Below are experts of layer 7 (counted from 0) of a mixture-of-experts language model. Rows are named router (the router's row for the expert), down (a neuron's output weights, with its number) and show model dimensions 0-255. Each number is 128 + 24 x the weight over its row's rms, rounded and kept within 0 to 255. Numbers have three digits each.
Before each expert's rows: "raises" lists some tokens whose logits its average output raises strongly, later layers aside. This comes from a sample of Wikipedia text that the model never trained on.

# expert 3
raises: " and", " in", ";", " of", " at", "s,"
router:132136150120105114185109144133130147141105108102131117141168111193119139106146144147119137116113219109128112083128152138130141107178093112123127095134147151151170152157123110145108116142085122150134131156139083143136098144160120157088111145124138161136116153089159122090130132113124125125093113124100157112140100099179089143125130114133155137138144141103171172113127129132085116115128138126124097107144128128111157116130125166151150118127073126100103138112182128125111163123118093087135125157100116145132161124144105138096129111144138141139111105132115126091139150136114109116129136128071132124112148131094158146133125133132142082130105119118128152106113122113134117147156100101141123134121150079164159103120139165086196122154136146135154123214152163131171105074122095
down2:117167125118108144122127136083111133118113164117086169151122146125093096161132164114138104160143153134085134156118112126130128104084090152132122092114177104105167117104156093114111072112132124119129132089126145143111104173156136134149104153105140122124151164156094141127142148157133096136129098157076137119179126167106104153136139140139119084135110137157109122144135103120130132116133123115117146160125123115160180146127113114153106121107147133194139111129152143158118138147109141154135153128152191165147158158119144128105144137129094112166085110133129117203133134136126110173124107102105085111118150102127136142110127130125145119146130113095159123146129106129134169132141154128131110169105148082073115094151146133148108107131083129090097138131135142132126069124129051
down3:112143090164172125137096133173158114137158184116132073096118115093125129093137113119116113097164146107117125079126136182139095134142174123137133130109137149131103092150118107141115113121119159163171118087162122135102078122118139113117103117129102117096145116145136145122107122142108138107105132137131138130119153139097125139114163145138100118160165170143115139119096185128154096160131161140165142108146138087126105184104114143162121128135103144111104131093171142157128124129148133141117085071146156133080065175136112137104125148111123153135115121146121116148162131146173112123109103125177158147088106106147113143130126148099092123123162113124185153117121117136134107155084115124120123119164086120149159073115146140128155157110112141125135114132110093132136124138071157
down4:140105143124135134176156148158111128140111101165125091123117116167151135128153060154138147144131124103156114133144145130127150149097125143141190116132141136160083169186131135099118150152105111112117138132102160118131134135106132158106102119155147110103150158148112163128091106093128163098112115158118116114131119119112112110147118131185130138104128152149085141160069134154151143109128170131098118146142102112120092109146102132144136162094097136118122136129114155103114116123149100108102145137118148128094108175093106112163168119104111105096081092119090159165072119164123110125162129095108096176140151098140122103110144073133108141128142133124098163091074151087126110115147102104128097124150128168143141154139128146152153107127155198126114114124122110124098130154142137
down5:091166147160134157108116150138127138143108129155146126126119102116169133168122112131154129129109126128122141119129139133139110162126147133106118101123154133141125155137110152183098104168110144155139127128144141113102134120147092135100157170114132135087114122164109147072168087172096131127115093124097128129093159126169096110102104147111129160089093139135091127154129128121157130149114154158092123113103110149129121159140129072129125132109114118113148102136156147163081152102099127113121163115166142115140123105119118158096118125136140055119110119089126080156107113157148106141133124095171136152126192127167140088139132114102136129136144108138132053160134098137117170143145150137100131173089142178108132145150135108066121136154110115151093163151110162141096090130153109
down6:115131133138137101156110144119117117157121187132103128143116130114102132132098087131123152140136151138185161153101115106127182146140110118093127095101091129136112136155155186128101120139128144142093111149143110112093128148205125092133115122093150074109144189109154138123135116160126097082135099136124099115121143170117152152127120133141147135141134117144143130141110141121114149148117126093125107164137129098143091117105142151123094115108105120161142101119113073105098088103158148110148133134137166134117124159154132170124079110136142126141104139161160156142094142170135107091105129139120109153150094122092154146166097169109160099168100114153137150155095099150128107138127113120164116192170160115103132162116106148136171147106122106121075119124126143089113110097107114
down7:106127119088134109102158115140126120168160170119145126131142102078142156144102150142110112122108097131126145175125120104087106134123148127140107120176133123115083116116121128133121164144141123138094124096151144092123157097128112155144131082129148106117095124115145139135138143173177121112139099138138103147118132091142159117090094120096092105091113112130142118100121132173127128104140151135122139143067136154125138120099160107114170109135142127136186116149109129104147109185105156141156138094125168136106088104125158144161142144141165124122092096099131114113148086139139117145130101127084150151149089162143134169092129158116131089125105144145118123164123147124128131131115138112123163121125149142133128112143152115244135175100139109106158157101098148144130114090108179
down8:135098092126166089127160104116139143093149126129125124136161157114088133124085108113092148106105080141131139145100093078120160170108119106160125145082110152150144190105126130134144118100146163115162133139111132145142101150122115112142091117106140126107132137122107114150136188137172113109125145136124128108140138095134191103131097132141111083150151128148151129104164137151115099142148129132162105108146157146098113137120150087100128129134155113103117112155121145139140131103195144163076099159112147118106122091118167121145115150092130153122127129093133170128110100125134110113109124167082151106144092141135130118094124164137143151156131166110114145146082148133163107144119118123093091121129123175176129156137105157158083159146095141122130156086149102095081140135158143
down9:135164173109127095146146133144150057156117110181093158117156118146103137139108152120107124120156143116136077138139125135133122134168140077126113128102107124144100143150167142083140093122078157126100111126122135124141113102137148140080133138110133130145124120088113138187130149117152165117155122112127136139170124142103125109142121114162106111174133101169161122123119143103123120133139147105129111101139157144116177126121132126125141108120164122146132103098123141116167125163109148112140094137134127148096130123120119147110143169100129132150187143111148152156182070116074135090134118124121122106115139092122109109082097115163118133140102141126106182077087102109156128100109127110152189113116122120148104143088127153159138148174111122167134143128070153136106151143091161
down10:127104135130163132118134142154130122152136180111138136138132105156135164174156121146152132089135085173117151150105161127118126121171135087104140138121178102127124111089100119109132118142114117141116160133135101133150124139145152196164143154148101133142119093127123115140112127132150128107173134095107133147126137091132142143117163157114125173084154116107113123135141125141060134098135161153126128083133128106114130127094141148081125098126105153218185115134123122168118109144113103102153182096117133158138145113107116130137097119151123116095121120133113161128093120126125141108110168114149106116069172119156108140090085112115079131152106127147113117128168102139113169117151112160133146137095100105063097158103105141127128108115111085142109166137098130120144125151134130
down11:128137083117114187143137093124105112105092119123114135143133147100128095150135149118112124125114119137129149158154132114133094162130131135109118129112142137099114135168180132088116076113140127169112129131152128167087107160126110090142147133107096138121101150135108163109167122105184167113134128136141105120142094129116113173122091155134093144122166139137064152144158111116131104149152107131153121094116139102129085142188093142107148155108149121125147142134069118113146102131104135120130161123152158144117133160135138129134126130131120141113135113102087131145105126120136127105142160173138103099139147176144143109156136112159130118147047140136160141081158109154145088127110167109140097130147140145113134108082142112215076133082135124122150148157094111149131170128127134
down12:128144127148114128120166149146125108109096141188147104094153143100109168169109140168111136186130065112114146138130151113122118123069077129128132137117133122143146148102149125093117142138143152112126117138155168122134145126098151154157138136130105108097129106115154088137147121140144131144146116094137127124140125165090165096168147138110094068113140095129132097166121129127113093091116126122143123154099131141121142167127172126158155141091146126131158123142121103113135147127118135146130116164152103114158169047116135133141111133136140136117118137105162095123126097131138138078121119173163126070070093147151139110106118113128148145143108136122113124117149141088109130088133115153108121136097113135158135133107091099192138193091136143155170087098157147128103102116104118
down13:116148134108144077093134117129144164081132104115094145150120115140147165129104153136107177135107153140126144144172147095125120168108131144112149143105145143102104112110097143125122127109092143142116125136139138116125096069098112111136137138119111127127095143147100115150108110087106150126141108113144108130114095162146116110109132119135134154108104097130139137100142113139118120167100129136115150135182108137140146141148085088117158131130145111109159117143156164099070097117101141137142141109108117101133119120143126164127096121116107128167126149144182132067151110175118115103133131092164154107108110144110150163112153194113157124161097129118107177157151101172106135159086153166119142138108129150140074144147128115212091103117096125113122141185139084159137132146124158
down14:166147110161126114138132116096131131125122087137105171131056155128113139139124118141123121136105139175145141141126121173132114139109113090151131165129130143155096135114151077086128145115106143145112163103112153131116131099151146119137114137130124136084087136097123122138168127146143122118108136120147138163150127100127144070092108136141108101131146114137131147150155089134111131136109118133108125191129122105096129141141097133116143147150114102118105106140143144097160183128102161120128071113114188110202130103121102146085157126112142139178163185130161143111124122132102183101163127121128143134093127121145110140133120120135100107073134123121100100114108101136124136116104110144108147152131158112125124191126122139179114119196160120083108156102104106136121168126167096
down15:141137108149118162102121144085127146139110127109127132115092161109107083177109135139137126103129143120123175190133066069084137173100142161113086126117120126099156145184100138091150139184147122141141101106096151159100128094102115093118116150153166160104137158135110135129137151152122188152128153134145105157127127131104115103142114125128121128143108128113150091117157134120128154103090135116128112064124149118131137129134121105080144174169142074109119152178138131118126088112122088165141152129117117118080145115145126150117101097126124118156134119126157122092127105123134149168133137121109107098082148148131114104138116106150139120154100154141165150136129095107153119104091147162136119141148117145112117164162136152176077106129141114149121150138105130145134088140160105
down16:133117121081087121098152098175082116139104117144113162149171109157087119134161080116126164130156130118072116082129119074136126109120118139096141125145169143058118154133095131107131144103125098139103136149150166145142112121149134151152132167116118138115157127158137118149102146119178112171128120128136146123127127111095142122127143109091124173133091090096119157105147093117091124097088137120135142184131131117184167183122115158190129139107122124137138147166141116134150129114105124151162143139136135166123099151130127160138154146116138102109110140117099145133101164102127137076149144164124105097128091135139116133176103142129098134155150086094126081128166168132101120133122109174117154134129112091131125110153136114140082145119134124119149143109124125135150164103152126
down17:109146103138133139108118162196152135159111142132134140126160105167138127117155140124174153110149093169151097136124139160126138138101122122143146112087186133154150142132096119095138096147107174106118140134135090093112153144166139160129114136118146122149167171133120117097080142133094142127109101128095154067107084109076118120082127112141116116105136105091095158139125113135075111126134134090106104119168111090130122178135133118139145133145113154121119102129083134170112136122159117117121077127104126112115117187087130136146101097129112133079164107097129120151127151107159140093126121136131140114147115184125161137153144116129125116121118107135151163129117107140158127101151126105143167146112155133096146152113114081202138095125146136158173128131099155124126139143098147
down18:194114146129109129180119124108146121125127181136141116099153143131125114147183159114131079155058150127156156101100087150090101143135140116131139121151139108122154105119164120147128151148109116146148110146152127096139132092143139123150138092137155091109128131134115127148110157145127108150057136101140122134112123093118184191152143162082143134104118171121077086134087098130142134140156145125178128145130096117116118160164095157114150133093096160125132135131094125121125104092150106110114180137177132118108102104133103122161115156148085116131086115150152151123136149148127129124121133124181122181131106103113090133155150136120100107120110112136146109130104088154104139115132138162097154128097130117138127126132137081109146162129127124081099106132111148136154158116139114

# expert 6
raises: "General", "Scientific", "=", "Personal", "ited"
router:116107142111106151150136157120137144161124094103107136142156120130119120106136140139116116092143163144141151105127103161100132139134157116116132114104116117119154162102108124176118098138157130116119137166116097105145144096180149150104078137156104145082123133154145196096129137108130131126087130083059143105131169075102124112115107140126133157163147153183147115120132097158118095109133150084131115137137158140094147110098137145132166125129102131076093129164130154141111138111105061102117139153146076149125156096143112138174142117143126167125081160150122124090160101125124136122137150132120127120102124122126166140122155133123140117126105108104140068148114178145139112130121099130141166106152145108147122126159120160110156144157133106154156107190146126101109144074108105
down2:163124145162169086113131153166141125113116114102159147139100139121085162093175131146150119149107126150138120163115124123148134108128166103120172114162116151128125133151173136108116127103104136096139136084128116111150116155161083119135123124081137132138135085116155146164153139118171141073144167141120110163153084140161107121162162131137135140158123132138112143113101110109133135142111119139106148103136126130117109169106117100141153085125177111138135142118121100100121128171139132123073114129117148161094166124119108103116139177110106135188124140111088137175153135128145094166147103142150146108123143150109121122114121090101140117122136070146089156131117098119140128168155137098125156121073156082132114151128118083124056076094117118152118148142127150134112127121168109
down3:143152107143099098111152147126157134136135149129161144164147106128114107121150127126163153170124148111137164156102127154148149111166095077119100112140117169093120187086142159108121095111153162111110123175136106152132121126128149132107124166146063133131099149110140134108140082147134135194130146130126125155145144141068173097122093117088116116136136177108120161158118107136113130155138128145147130084136112097122140109159112123123153116105159172124141117146131148086112120132093107156109149140133100115108126127115051117136118158119131118099095137127101103108104088130144095124137158143134104120133108083146159112126133132102136137108117132153117150132153067070081139099083127133146142116135144140176131111129109166159121102139143116136113176133125119164167111174143131
down4:179124111132119153141127116129125090120115139178137077158092125153107148105139147114119161117133079090117152101116124111142131119092134150152068147150106144146128161157120130139080131150120150119161096112135107132166115148138157166102137095122062142089124146120130097126168105143148106119171092110158118130126125119172133150141161147123129138131114117130147143134128131142124143064126133135160142151121103136125142171065103162114114148113148122191124096144102136170114114125108196131104092101086156106106117099122150155113156182130100129097172106106152085144104141143144117131135101121139085112173156101115098118133146160129147133150122139108096124143161171107123147183140111119183118151135128136140139136112141141150129138137088127107110123088123093136127124131152103
down5:111124137128118130144126141135130129135121123129129111136129129124128114125141135126110122109118087137123098141114127120116125132157139136134127136124127125145114144114128160136105111140145134144136142126106126116113132126137125146129132143136124143127112123119152133131116123113129137130110136119130147137117132112060118136126124132139129121143121122135137138114142135137123104134133139120128125140131129137115130117128151151147146124138134103098127118139137122112119151129122134134110137127101134136123145126138129126160140121126134136133105137128117128128134144126130153122139123144148131127091130134134138144097136127130140122124132137131130128142135136111102101146133137092130125097107122121110146110137130121255144136117127117129140139084140118129139129123137115
down6:091111098106088124144120100091123109140167142129091132143166138140117125143107114088153145187135099113160072140113131105146147119128134123139135167130120103127118148134134178135143167177140138134086099158105111163119121125121146091119146146152140137146126103117127172097152126133130103165138100119127106084128150156098121118189144159098122142096155110136176074126125149064146148070107118108166149104133124132115160116109158087152126167092146142116125146141157150152132111151139125093096159150113162089106131088092129109122114117153152156117126110182162170124144100139139142144114136162122111102129135118137108118119128133121120139113120113138096126150116155141089123131125115133145079132126156078112093105124111145230145120125126106144118127122122124142141144105157159
down7:133120124131137101124156109126136106145126160170120127129136127140142186136086111139096070137101139104150159173121125132100134114109125112122129128169140101137129115168144134143157133069156163132109119117121118122102131121100128148121110112133152103136136135142159139120126163152109186130133119118122124125143134128098121125128123141131105122095132104168124105146121092117160128116092130112108121138106108111128121124114142131116146140168173121091155114173104094131124174149123162124134144140117154100093150135116139103112132128143127134117100149105082129098156125123178152136146126151096117109135103174171139124160138111128118151133088115119136089124103135097125134102099111163137134124145136134135141149119091092255169174102152109147139128099158116147122137116153125
down8:131149103143137104140094149120099141144130121158151085145138122138135138115150113094132120106095129117159161156128124101155124104111151143136135099125125114177146097126094156106113174176153096106194146124089151130114171179111142124116099134155123172131134126105120150088131114096101145115117095144091095163090128129170139196152114121151105147133097157156115134080115088148137130142169142108097125135119136158134079113133124128158147105128110142142126140176121157112104159138087157090111140142141148105160095135116099127132142129083131121142119129146085111138145177120144159115106170155145140166129146100117149100145129122112098120118105130182132153125089121107120151148167153092113150157141116114097180154131144118143132081113108108092133134169123110093097113102136090
down9:130137099100113118193148072158096114135136123156139154131145139099153182114118127125078091135148082135117152173096118129143143112092154120141077094128091143117129127115133136143136152115171169161136129130136124109148157118160131110107131093147126161143156154126107128080120167133149115109134117145119148130112092134053113099083102120123087134118125104098116125159163126149149110118104109110108161123115152102114129155126133125103099080088123128116151121145127094148151172146110125123124100123080153159132118103127099142148125121140139137143107124151141087164141118079165141120114104162132151102124105091140159135159138131127149123152093141145161070132140163124129148098117150133131171143124136170155093141124085120220124131129139143154101138161157152150127149118131145
down10:163128119139143105155143118134104148128126130153106181136140122116143125102167117114111125118114133127130092138147108112122117121120121137132131128125101161138084102157127149131137075130156153119135092076140143110058154134135105140101128100159121141105136108167134135119118143153145124120162135124137110109168154123094100168139126101124142161142144149102103140140086158082159126161117156136132123100153129116153108156156078110127128110087078145118129079102137160119150084092174147116170075109157110123137118110114129146138169118101168167125121155108118122113155154165134160131151127087147149128115156131128127129089165109115145094160120130123183169139083116153084132155098109113081098123138136144098108084127152197111141134122158152122138113148148075113095134173116118
down11:097120130140126099125175104141141166139116172097126126168126146106112128109138149149149131067133124114127149099145059110150117138128111144126092152143084139107105132145118109154136126140164113140151064148116133127124154161128158136138128132112125146108114126140155152139177097118109156160143089154179091128159125120154142132122140090154139144094094090097128128102124073147118109076114111133175150097142117125165140100125115132073150124141148093130133126129071101140132159110136152148130120139143116077144146157141115087107126101113132120094146124126117099099156113090150122146155134098139178113132143127092129181144116141095149160138151140134119132143164162089101140131143071160106151115168112192152115125109156137116113144115110098146137133100151094126164151139087117
down12:132150109138107101089150139128141145118116135123110131146092121153080104111162084129115140113123122107138087126145106116089163116130158157164159107134161090154149150127088137100146139141137159135131139100118164096168132138108102122130163119165166128151171128167123118141108101104120141119119146125119111115120161142156107098144088137097048107148127132161150127134088123133127107074101143121120120116133111116099160110077181095160158102102108146174113142116130113133160135142156116094111139159123097139110108150111142152104141110154086088138153166106133145148149126100151127122135145108177115158132137155150152085139136107137137118160109132143133208114100113139127102127111132080125116141098161138142125110131121111064161176136164136138129157152125104183134130104111102
down13:134150114124096149139136114128141083097115143136184109121119101122127067152095126115116154125093126153116083134098135132120111163157111156148154101121123120139160131104177108140126108114086122132119148159091122145120155137083133142156156144085142108142136168136119120113130107128146157092117136093130164136116115175145116142151116162144133153167107125102120143128181115099141129148161123145110152108112133152142103124147107126139101168160133102157122129151112115097101150151103124145127158119126134111141109138099144149137140136168094123110114152091162158158124148158134073077175124142116082115134143127165110122102150133102152157119095138123104129171132121138119117130129136128153104079152129149116084121128104142254121086161128108115112151124131135135158175116098092
down14:133096130154129136142087114110111115144158081151107144156115185109109088147121131106129095132130137145117072149093135168116096156112091093116114128115153115178181079151130164118189155132118128146148123147139149111116127129107158105129164094089110133130105182150129084106205175111148132110134133156121155155144121103155147140102128136111155123094119097159123096098159118121122139182139111122148144118098122119140114101136117127141106115125137132160103123104127124145146071158150119113063093149123103136147108163102096126155106121135134115104141156164111139168179127112131136111126090153127140125088112108125104146164117115154084161133126108150095177135115143128168111142133143124139154155137109115160130116126143126125125098140109124095126116124141077069140128152120131
down15:144149133144167120153114149134176145120150171105094128137139144106155132161108116137122135140166200131103152062132121059123152125123130108160142111137147115164142130150158135153103146137114130088112139148120154133110145101111134135152139146117113094101136093143142119139099098116093118091125154081106122096153152181145125105139109145158123135127105127146183102144140135131198126131161156156086100119106081152104126142117162170101161148092086125161162138122110139137126105125143132103112090137158151123129134120103139104070137144168105126161117128159142107124171092150134123121144105142168116125150098133155104152103121161120110149133120117148115074171123105139155159092149117101117117144089122143116096141129123146092112124096115108159136119085118134138091093096099130
down16:092133118153119098155114121146119103111155097105158134044176123131126094105157135169152138136132113087163163167132137152126154107133073122118173116105145150129099137110125143169136101145090135123103145149177124138138135083119157079094135150131176091157148101109144159118088088123154145102115144131121110108132124173061143172131151126142142102133143109110123144137079126110085125157128108148138138129147111113152124095139126107125152143154122157094160151089129136117118149128077107170179138102120156110157101108104167092105131134096147151121110140071139130149142113136120132147091160112124138123120142128131134107133109104104103095134108125155142187152131135117157109131148144156141115131107115123136151121138094107146150127163099137139143103177170089130156107129124117
down17:141136125113109152143116123120125155137102128107125117145136122080129085147122149133121108124108145119125144124119131147116079117136132140154113127125136134144117124130126145137122116107148141122152128137114110124117129125148127133137111134133130122123106142128116135120094134134128143138144156135105154163133116100101114118132129137111077126150109137111129127127128127111123143146164130136133144126139131099104125139112133140157152137140112122125137139157141121126128135137144163111126129109111146131110105122123129141124139132139131132133122153101103121116131129139145151114144144122152115125103137119144122131099140131129135138140139099151125125124120164139097119138134119149120119135102106146121134119098110129255148107123138131126121148099135123123146148118154124
down18:133146113118142127148096108154156157110109122131153145123112131173125132100180158145126118147150081105152106128134112092114121117141119169115066146098119113150073079113117142120069099110132142160121160122097160129083144135130166103139106129130108122118131124154097125182110139160095096106164138147116124120140136115125138164132115129110131111143133117151127154098154120148126164147142160115105127116143137115122123112139125130141148137141121116150137100105124124107158128109116181125132166107078158125106120132122148116127147123103133111107133120122124110094105120114144126099189136132132138129125139117125141098122136122108112092126157123124178155101133129109117159153108161144115116160054138138137168112117148139255119179103092147105098132159110159108124135148162128

# expert 15
raises: "ed,", "-", " &"
router:106134168121102125152145168104146138149134111138092111142112119176144097105144149122149129106124218134137152092162130131111102128150136131151091118091120125137157124122132115132082124132146108103136108127186112134140121113149113144132117140149122123078133126149143156091128108129130121094102135106086119117107114075123143115140109104125153204134118134139121116121136097184147102094133132145117121100140139142125155112098133139167155097125108152105112136160106142147099129103076107103133154160186076141132122121157113130148129137105162135130106131151107151108154156138089096116125135126114121121108134144131126152137148130119131102136126100136173077178157139121159128123118120152146167137182127154117144107155134125073110153127140129151140126231121187117117117082127102
down0:128096076148128112103143106121113140159147103104163083137129092149182192154152138114139091152101117134140116099142122083128131120105124123138123116114152114125149129140132132120110111125109113106158125099176139090154165177150138130104084116139124150160194100121164146160146143189087111116125129141092171112088133137145133124093098128153124094137099107136087101150129114115118154101105121130160097095180094143121131122122155136134106100144138140085109151143124158101146119083124135118141078114140151122133139143191122095129171109116142117149115110076119100124125154144157121148100113087132145116163132155160154168172105108106172118141174117112114170118083113115127142135132124077111159149114127098135131165135169113146125132147103138118108144143112116150128144128140135
down1:180113117128105157111130126107098106116128136154121116108156127134151160121136141104086099149112119149124147137140108128112129136103089090144136073100117116127140155108135116121130096161163119136123121141166151113114112130104104118121160165163128177135149140147147144101146159138149163173128125160125132105116137152140096120139141114162101129141116161100108159158132109144150123147089136130134098112154076095107095128086124127155094185162148153109114137121142102138139135119142121118130087094081132132166121140080142140180073158120152141116143068150086095157124147099188169103111100114113120108122147160107123094096153141138092135119120153168132151096129136128122100136071124156157153134118172119105141140154141142127094091073171130103120154146134106144105158140121173
down2:140138141132104125131124105088133160095105113122128130128089144124142140147149121097147145088135115151115112152129142109154122144128109116147110162125096116103150107098121187132160129137175125140125105105151125140130156067117134109158153098165123168110096143105105118128145103095115111155123125076120092144123140134195129130096161104108122158136071136124160134115124103166124129110140123099124117167139109167085105120120101101132119116107091107127115120135132169104174137140125153103097127143133130117141094110087148148095108174162051111135118129133131146099140121117167141129130184193110171148105132147159129154132124153156163140119153108182093092120096149118118128154130126176104109151124130157141094164137116099119126149125126149165131192146121115116089108085136141
down3:176142110129083146141107127135122101121115125071162116098147134126151123127115125151119124091125123161155124136119091118090118171097108142069129122133144140126106158187132144143123106141163129136123168140134138100087138136116107135149139144122133114121132134136114119132124128134164124181114101155120123112098113121109141095092103145112126125112132117180144136153140130109110146150131131133128142125113133186098138183131122157112094094129168122116153107135129096130094133163119101111136195101137134125164132120129127114101121170149138128173128075153094148184130088152200160136092109105144133121164139097129163118098153140172091097127111137092098147123156125092150127151072122100108141122097117156147147147157147104116135115111145158081101160163120105093140095135075155
down4:136159113094091115104134102087119120124182138083092147132140116136107067139136146142135102137114151135074110130143126112103122128070123140113126103111160114115171131129113130127155152119129114095120142142173115133157161106115144165122139151125178133155156102128118099187094155143115136147169110111143099140135147073099081163093089134124134117119106158126140168140130128137101122095144131087131141142102192102114127122162123095131095104137178124128122128186182114091133113089160136132119132128129164104127145112123093114110149114111127157139099138137155118152100147124124090127116119097140134122144108149143131136128111098124126163175140177141076114137167138122122166098089157147159167147141115100110158161130134129174116137177156135158115128131083124138108120127118118
down5:101131121132114107123118075151139166140098097094134191139135129111113098142150113139169122133129175098154093156168088113170126124111130112129105077133111134145105118122095131071117127183131102156131155112147130094161132097093099151156163130117118131152141186133117166100090141114109127121114129118145112122083132093113141133085172095129142180139147179101130119102175127115166095152169146114130141115087131142145107125116088109122113084179116132130117172158134132126130096128104168127098174114127144124133105145148106112133112154126105102095104133083144159140134121108113170136136146119141094137170101127118139112178128158124141103159116107164133068146128120122139137118147133161159133138121154153119136134152131106109168111090123122100116144126119113145186130123133128
down6:114148132157119125077112134142105127128145096119132122098105105108109113097109116132090098120158137115107153135180137163168162125157120126094132135140117155135124148136145134133124121145084121130106112139110115103125141115135122138093111142152123111139093055089145109175103162135105097180109132105143135086107140139082119175168117145152107072162151133097157134101179121093122154127104152128101115108115159132099128157138114121149140129162115111122107149095107158115158103155135124128133083139113127146084083130185117143145159135101124141108168120160149147118164119160108134128142098108125121137094134154110142121122121124189135172135119139184133167093122121137148119127135105158136147082154111132159155142079113097171172165125100104163148151124160094108154119113109111
down7:130146130127125110139098131147178138117114149131143098113117164153125193064078118121122137129132132100182090135111086131081108178155113113122135155141107121116116102113134131192191136124153106109163146107135091129157139102129100139109089130124113116128179145159097157156120127170136105111126134153127158145139114160059144130049112131108144139113114159098145114138156144156120111150122109088137139134136130103134145147138133155097133110128124106139130132120157150096109184118142093172128137115155123104151136115094133111129128117151159150129114138142130115104152127109116141109087136127144127109086113111143113108081127152098138161088155111152134109141145119129160107080125115105111147144105116157113151138131152138216154135114094110129153107116155074150123133138130132
down8:155139155108096115087122122104194100144131120140109106112122112145118184109142158122097165147142134145137069130123162155111123117131118141124139094184159091117135084112108133142129134141130155089068164081132140131088157143112119175118131104099101119124121143123123171105134106170134104108144157110126138133111156139118158111144115080125146095098124154094121093087107123128099132123131131081133111119111140116138151130098114162103098160113136086150144128153153142120115154087119113137072132160116121150101151148102091175121128121126163142117157141110112146158124124104164141184141157127122134101152160086161123156128144147117142112125111114084156098188180138111109149167142121121136159136114138188109140148142097154125103139096144162140115126143153130091140136128116112
down9:136127104109120163090109120171094120116158119128111121111156124114140148135121104145130144105161141127141082121132124132091121126149141161139129099134142099104111185089125099155202106106120167092144124098125135069161161146105163140120125171139158123104142172092139119148112119123096109135145126118155154127141144134031122094137116127134138085130134144120155129128120114119119103161123130087211171123166143131106163104133173159112100105109102152148104136099144090123090123132152140185140116133127132109086114103160147148132135117147116103131165103112123146111106148128107127151102086144149143125134092137084120151138162137164158112160127132109124105163096098122148106119112105152124138157155150106134120149111139137167131169131126142085118124128121169105105153125099137
down10:157175132118140142153128098133121130109151148122155125120091140123154140133140134122146100130125116140084138107141102127157094104077152117074078143121127133146146122072123129151152135129128130164155119079136141132112128140144134117160144135151170109142140092132142150113142129108127104152127116144151112095103140112144095128131168104100128138106130134142104135109088136127082118112149097083142137131115074087156127155105126160147120116172093143126132164140113125147116127091166111101118168133146170155097194110104084153102125151128069122157153140162094166125129133111085131122117100094121140169123122109209120137087128138123141166140167118124141123130121147137127138109124097139164123109164170157071138121134096185104149141141142131097102119181080130149126145146104127
down11:100159111181116120131140133131152134125144134105128129071177120200087128137152148129123141162117124143132112104105117137142080133108140122108099090145140111092106141083087170168125100160172112088134162121081128128100150131094134144139154114110133091140145151140103113122130105164114098122150119119126080127128111129101122106101123134140091174111087156160145149146114132145125094133106137131141138157164148127143187080116143148135171111132141093105157136129153141088159133121156114107125130108134116078156151075137129116134126124139117138132111071153091151154107151134122141107090147101130120140172135141140098177122117099132106084118163141166119106125131114141121142130092134132100096126159135193104133117139095130146162176143147123160141130097122177135119144109131163
down12:136150138133087132129167121101110136155188120151100145163136120108107111115190077079119156138146141126093145137129158143157098108125169132140116117093113137119163150144133132132104109125128152104177154156107109154122108088109125151125148166160177085128129111143139116145133109127125137176121132140110117109134108136071108155136123099101119069099146120088119138131130114100131114148071124153143137128124136100118149147110148161146095095138092129148144152074109141129113116168104122130138149143121135122132096138134101134098114151109080103133097159113108109126102125152127119119186087155099132161114173143100130107138113127115131078162107141132145110126201152130144156113136121122138135166147063131127135094112130109164118094156172121132135121167135147112145194118123145
down13:158137124161059118129123130097097115115107146098136107141165119127150120086107139116156110082175128166132120133130167117088154167142128127127136154117100134074131117152148138153099135178142156136118126120130105135130121137178139141137113148123164162139117165127142064134126171140150165141139137099148102099107102115192107111122170081163150099137113159137131146107114186121106116120145113081137158127124130093120128156095145092109114138116095141113136145105156158103101141128125146109136104148124188158116118141135137124105152115117170114125118144142142170140135121126130131175058105146116118152095116098125098130115091120119110143171118101110106137124128140154132128110110165114111111137142202148104087135085114170145114127117118112128120109188123089144131126139105142
down14:129130149145122117101136143132107123110113115145153104080130104092152154135136136095154132123108139087133127144109094114179186149114115076128146138102144143142173150152112159143093080152139152117129111152165148135131082134146141101113139108092093100164153119118063146149114165112147131112160107122144116143138124091092068101121150109140117144149127150158155102143114168139118149134161142088123115107177118110143162135150134154101143128105093153107142117122179065125147089149100133152143088137092100145105139143073125176124143141129153123118100108131131143150124121093119158132140159143121078103152151157137119121103137115129100127118130084134155143113111131135111129136107149147132113125167135131151096119127165146188159078180153116162104115125115089118147103144127102
down15:148131130158145142164134150103115147127132133133126155118084140115118124143123148137135152173114146121090177137093118167113143123140127106132138139090124125110105111105125097156133128099129133111109115107120113092130109156086123129078175133165119089127134100140172168115095107089149120153118150171150102124137123125083133098142143153118148137151122148165146132121104136108186123094137107169147124148124112113159101129130121160130147139132138111126156126126124128092096106164146148128133202121144142096101125129140152101148117095149132144155110091160102158116093154136115137151132126114115143138122092103169145160119144129111084083133124158118141098154091137132049179144129131133140130127159070131096117178154107127148117082163146069151102084156145112120094100137177099
down16:117146108149109111138138103137120094116083097128165131151087145125129114133118111124143105153153089103081129113114144104155154124079138140102068147115159148146121094178128129133160130096130128151129134153119135144096129096093094175118140146125142091130126076103125102126109106172103105145124143151136156164121133145050104122135116091142136134119148105132171151156123147131135108123119118098122125120079108176174113118129103157138154135111090105155167103147159178147118121110122093156115157117148154166127164103147149161120112117135157153118087169136148103134135143132115124082147179092127146170120115101120131158121096120140072111066113110124130168133125126143108144134124124175098120118193146119102124137158143130147142159140123122099155124175120110140136125149118104